python train.py --num_hidden_layers=10 --hidden_size=512 --n_experts=64 --experts_per_token=8 --d_expert=48 --d_shared_expert=64 --hidden_act="geglu" --moe_layers=[2, 3, 4, 5, 6, 7, 8, 9] --router_score="softmax" --normalize_top_k=false --routed_scale=1.0 --balance_loss=0.00781 --balance_bias=false --init_std_router=0.0175 --lr_router=0.000571 --vocab_size=32768 --norm="rmsnorm" --norm_eps=1e-05 --tie_word_embeddings=false --optimizer="soap_variant" --learning_rate=0.00303 --beta1=0.95 --beta2=0.95 --max_grad_norm=1.0 --batch_tokens=[32768, 65536, 131072] --max_seq_len=2048 --train_tokens=500400000 --max_steps=7396 --dataset="wikipedia_en"
Below are experts of layer 5 (counted from 0) of a mixture-of-experts language model. Rows are named router (the router's row for the expert), gate (a neuron's input weights, with its number), up (a neuron's input weights, with its number), down (a neuron's output weights, with its number) and show model dimensions 448-511. Each number is 500 + 25 x the weight over its row's rms, rounded and kept within 0 to 999. Numbers have three digits each.
Before each expert's rows: "comes before" lists some tokens at least twice as common just after its tokens as in all text; "gets" lists some tokens that make up at least twice as much of what it gets as of all text. This comes from a sample of Wikipedia text that the model never trained on. Tokens count by the router's weight.

# expert 59
comes before: "0", "1", "9", "2", "4", "6"
gets: "–", "201", "-", "199", "200", " of"
router:479527483476518507527475497495427485484527492495484515505506485501497520490491457459497494542459459498510517477538468522511508488537509488488477498494493536540482491524543514451516496495496481
gate0:498510484492496494503502482501466470480539508533499490487527542517506525494512521437502474506483494480479515534534550470487524492505521536531460539461535486472465478481533555532487459528530449
up0:485491480514501487443454469521467499500512525532444525506482502410512459468475456542500530487488481495513478472495475524517493499515482475501521498484482484527511511514516452473500504491511501
down0:511523474509490494518505527525492497469503498471499493541508509514488520496485476539487458522491515497486504470525473501507489530498501562440521511463510517473485505467479513500478457509511433

# expert 34
comes before: " the", " a", " his", " an", " its", " been"
gets: " of", " with", " in", " for", " and", " to"
router:526522507475533514527512465539491496483483439507482498503516497511509512521462512492515538498515512522522481453527514517515527539541525523487478505506518522518516477481528497491528466501524507
gate0:505551475527484480508518520528507504540510513472534505501564560511487485531476508503504493475456494540553507492479501463531497531526507474459524486552502464482514525514506508536475514440485535
up0:529455522481514514510476518457496510466494458530460499509466492488529522470539497492495536502519497492462491529489507533454509473501490531513496504452505504516489479516508501493502485544524488
down0:494529508509517531460471507483530478487547505482519486520505503483483494490513466522489509530518459480497513479536500510492442502525498491447486490512478487490523473508472520519509529495484484

# expert 41
comes before: " |", " ", " \"", " (", "|", ";"
gets: "-", " |", ":", "3", "6", " |\n"
router:529543506485475461475475514525501501501517513498479504512526492537483500494539477507507508513476472533476528482502491502506496528499477545508492542505482484456488450473486510460510463538513501
gate0:528491475493488469510512535524547499496490514556525507495520521468491493484504467478466484495458483531536529516502469508545518506519499487458515510509482492462488519465510509475506438540513486
up0:500490492543536519546493513485426527518453489491536491503450533497475463478545470456496525571489527497521497476482533491544476536549504527505531463537506479502507467471494518466512501469478522
down0:523524534502491475546485498457451472496519489497458476525473535476523493495471499515523497527537488542496471531545478488517535501538498526517505541482505457544513462491493466526497507507519509

# expert 26
comes before: "2", "1", "0", "3", "4", "5"
gets: "–", " ", "201", ".\n\n", "200", "202"
router:549456473472509522485496514482458497466532464516496527511492511490466480501494512560474483477489471525460486514490503525491538557541525483495514487468494493488508485501498498462498477489499489
gate0:492526566508482498474503494512489489505517485537523465509499453522476467463511495526495529511469459526498517509492533514541520521490469509464515499521468547529509539501505529521539490509506491
up0:501520541513484491497504508496489474498492494524510502457501494526482495461529497525458502519485477531482494494484528509558537573520497504460522504537491541512525527501483530508531479513511503
down0:489505457503517511524520543508515504495467557543495475515488520475499513525488494510451514479528512514508449455465483526541489472526509523498471479540493496498466500463537493478490519520500529

# expert 13
comes before: "-", "|", " The", " He", " he", "=="
gets: ".", "\n", ",", ".\n\n", " |\n", ")\n"
router:520515503499506483549510556481451524480497492487509493480538477501491520494455493451495535522485489481526513516505477547480521497497526481527488503483499457507449500481518468502526493488492516
gate0:528502504527526497513520510491491488510499489536515508532502516507524521482553537487524471508491486499496476487454482514501502517510470526540484510516469523512502540549495475495501542488536526
up0:503497524494473513526487511488486480583506532515474496511483487484450454514492499484528576479518488485539497494485493472475499503468513496500527462458549505518511530490526514528484532473465484
down0:513461506457484536522508527490550488526538513473491531493507479513493496495512497484519495471475471500516532506491483494500574539496488535507513469492467506521498481488514473511488523520476457

# expert 17
comes before: " ", " $", " age", " www", ".S", " K"
gets: " |", ":", " of", "|", " his", " or"
router:532490483482497523472496511463534474485512494498483516526489518512468513493490555551517488488522536555516517469490477502503504459503536496520530533523463520468530560512474519488487496553499497
gate0:505476520503495495507502474492506465512508509508509489477490515469464493470509517522498485503467525571546482495540494505522525481502467534477497517480481500496504503487503512483494471516490481
up0:480471518537501458496494492521449508504455549496489533556497516528499497489493509488496533523469515475450462542518489464540485476463510461522505485482526506490477492494499498506490484510470514
down0:498522474491497518518562528514512495505512481525481457482512493452490521577514473484513490509521524480498472465470515486515527507516509515526512483470537482511500518529511468492512470487500525

# expert 38
comes before: " the", " a", " which", " he", " was", " but"
gets: ",", " and", " of", " was", " is", " The"
router:442476486514488517471493496527512485503517467521548518494493516492521495502510484504455517480526471497488492464522479474500513514502481526481526504482522502533491453510504520496486448451496531
gate0:522475489522467466449470530491499462489521506534519492522504519519510489551452490500471495526481518517445510466530501441504519477516458476495490513492486474482479495512466481499511485468489457
up0:530483487518524491441506521483485512506559488509513513575483483523496500514438489510485487509468509491468478485528521489524520504536481486499491522485498475480491486508479503500522489445475435
down0:507461521497500475474479522507449465470586537511480519509507470494500508485506457472500485567472500471505509495479531465505540491513498474483495556516489488512456516509492448502549550474479485

# expert 29
comes before: " |", "–", ")", "|", "\n", " –"
gets: " |", "2", "3", "1", "4", "0"
router:455504478479511491550507512522506485483499478507554459482526464512538516497511480526477487508503493475482443502499484519505517487477509517515486466516521490494443479509534542482492507552526530
gate0:486522485533478464502508503487498447530521532456506513528483454553487525498469532483516495496504492484533467519488478491490503489525461478528496491443531477489519495485520526529447456520491493
up0:529518511497477527519508487498489516481496502534477495499483510529492535509509482560493511470520451514478509451517507533520440521478484505530530489534486490495476526508507471446527522490478544
down0:532521505458468513505522484510497502509536498485468525524485495530501499517539500499475503499514547533513546485512435497468493528489484521467539522503498503504479535469501458520480490541496508

# expert 2
comes before: " the", " and", " The", " a", " but", " which"
gets: ",", " to", ".", " and", " in", " with"
router:461525486521513479504492481555497512520488498496515501482468496484490513513493496496486481486481513506530494500513501488517515508528510485495521459474481522531479475479521487492488467481487499
gate0:472446510536528514464508500502519493515479538487459498557541535491490506436535517517466487487456534461527500519501509500484504480538522475501500518484526510480496488527483486517501503525482460
up0:465497504507491524450496505524512501471504508463455517516499523501492536441496490539467476482496531487553507483481488521479508488544507489515488512480507514466510453514500468466507495501484509
down0:510513492538535518470513526505496518485491516483489469489482512483517447516498498508496538536531524487506485483529548497480481499453477516477516466497530532491511505504514462546507479456514496

# expert 39
comes before: " the", " a", " been", " be", "0", " his"
gets: " to", " of", " had", " at", " has", " with"
router:467480472508482503546497489451482502521534471512465490485477510485473541519484519522512471464535515498488461467455537469550502509550538493514445472532500509499538475456509492471477475544487546
gate0:471517495491507529482527518478483482514504499529473498474530551471447482504533520523504487491485516537481477468479452470475480531539512507492485548557470528523480509509510523460490525542497485
up0:527517519507481498515487508525499498485493518473495498517473464534540502484492463485519527534496494441475550542524510529500484484451503527475518454457493478482478521532469481507531489458489518
down0:506483479479479466494505506536520503472523513521493517488466504477539498510544521469514489504519470513501479521514491519466499534514472504527522505488516486490473494432499481484523515501501525

# expert 62
comes before: "-", " the", "|", "The", "==", "In"
gets: "\n", " of", ".\n\n", " was", "-", " |\n"
router:501477480497496516486511496523519517501505485531502511465475496552503522513522497514485475506552499477486517507496499479553501471509513516464424509521469476486518518462511471530515474525506487
gate0:490515485521484442477499490501480471458490522502511467552522509508479465447488480503500484490473506524490488469513524463488515471482492511487523443541458501516464491486498547499474530518501505
up0:497506482532482439482498495528470516500515527508520497499489491513490504462484458542476442508470524549499482478500526464513521436471543518508512497504482488482489523470502517508499521512492475
down0:467449474467499467540470514490487525526476482500459510473534469545539492477535512515515559495497497545538487497490494495521543491517509535474489530454459472472544497512474488544484567458523463

# expert 60
comes before: " ", " of", " —", " ·", " States", " were"
gets: " |", ";", " species", " $", " population", " United"
router:506492513466476493502506489465494500481505497479487528494488456511538494512499462505517471474516473511522486452475463447506520497495487507477493512491519478514502534542503464506503485488506533
gate0:461498546475484471494499542515458496464461509523487498493503545513554488479493509472533482506526486511502490502519578489485507495529511501474492489533503503509472514535448527494491499435491490
up0:501472476516496513491503470523519474535544467484513459532530481471463506495500532515481489519452501509497526515478463503543502469475468481540477528476479523508532503465538492523483487534520511
down0:564505502467529513469500516496504449431511493471553484491479534481509549507510479508486469550515505493514541469420530505526482552523494503491504516480513501505502524520494486463497535505542523

# expert 16
comes before: "-", "8", "|", "9", "7", "6"
gets: " ", " the", "\n", " |\n", " \"", " on"
router:515494497483528483518520483456493455496498531495500511478491487522514501474477494472453511517515461489472508528485472543534524497508513497483508516504465474495568494475531496471509477524532495
gate0:480471525518474481558467512515565542516490499461519500491524462510476497486512500529567506494517501470550481541448501457508473411511492464471520488481521493512523512492485463554470523516449527
up0:505519464493500502453507504495442505508486499508465498504497539465522480543493455483431460492484500516449512466515529522482501541490526534518469502519467513498458486524515538473496489464531456
down0:525459466513505498489526492486475555476511497494545502473502574523480536513468460508527461514513501538510481491475537480521490498508480459501517521527471461554492507513524491491510506492517467

# expert 23
comes before: ":", "|", "201", "200", "202", "-"
gets: " |\n", " ", " a", " by", " is", " are"
router:450536493500461503523532485479528513474508508471484515489459484547507484479532494530480482481481449472534518538509458525472523518506502510515484510535541492498448459479466544498505513521460508
gate0:520501488463505525495542487454525474469516493487499469508500521487538537502495468509490438490557464530503515471505480475547519482555543482520546511489509477479448542505512538547547457514456526
up0:456505486514535508515519494514497467528486510502456497495500509487470521469482526523499527520486491450488490492541520535501489488497526474456509456557524469472490479547520552491504522506512517
down0:510504530513509481472460482518499545468492465549520470457510524481491479548457500508496498527524513507488550477524475482469483466481483491525514521515466535496463491516482491481479488491536513

# expert 55
comes before: ".", "–", ":", " ft", "°N", ")"
gets: "1", "2", "3", ":", "0", "4"
router:517521473520469449475505521505518470462487527556490510498480477488486509477492504485486526475440559513432473480492458522522475528447530504513523520508497486483499483467498505491489516543515528
gate0:450461476525462506525515528532527495534487550505483500516528500522487500514533506529478480505499540516484477508529513508519485465517547547488512491483490493513524464470531464508464491509509541
up0:506518515495546544479511483494495497526482489487538484499476549471507487480482520514531512501509471491506487488486522504480512535494444456521467476493491492523515522496448535458538528462507452
down0:532488488518495517504506460452503515496497496486523505530479506500486464490499505500474489508500513475538501497521525491516503473504503500543496519481548493538522493476481524515498480463503507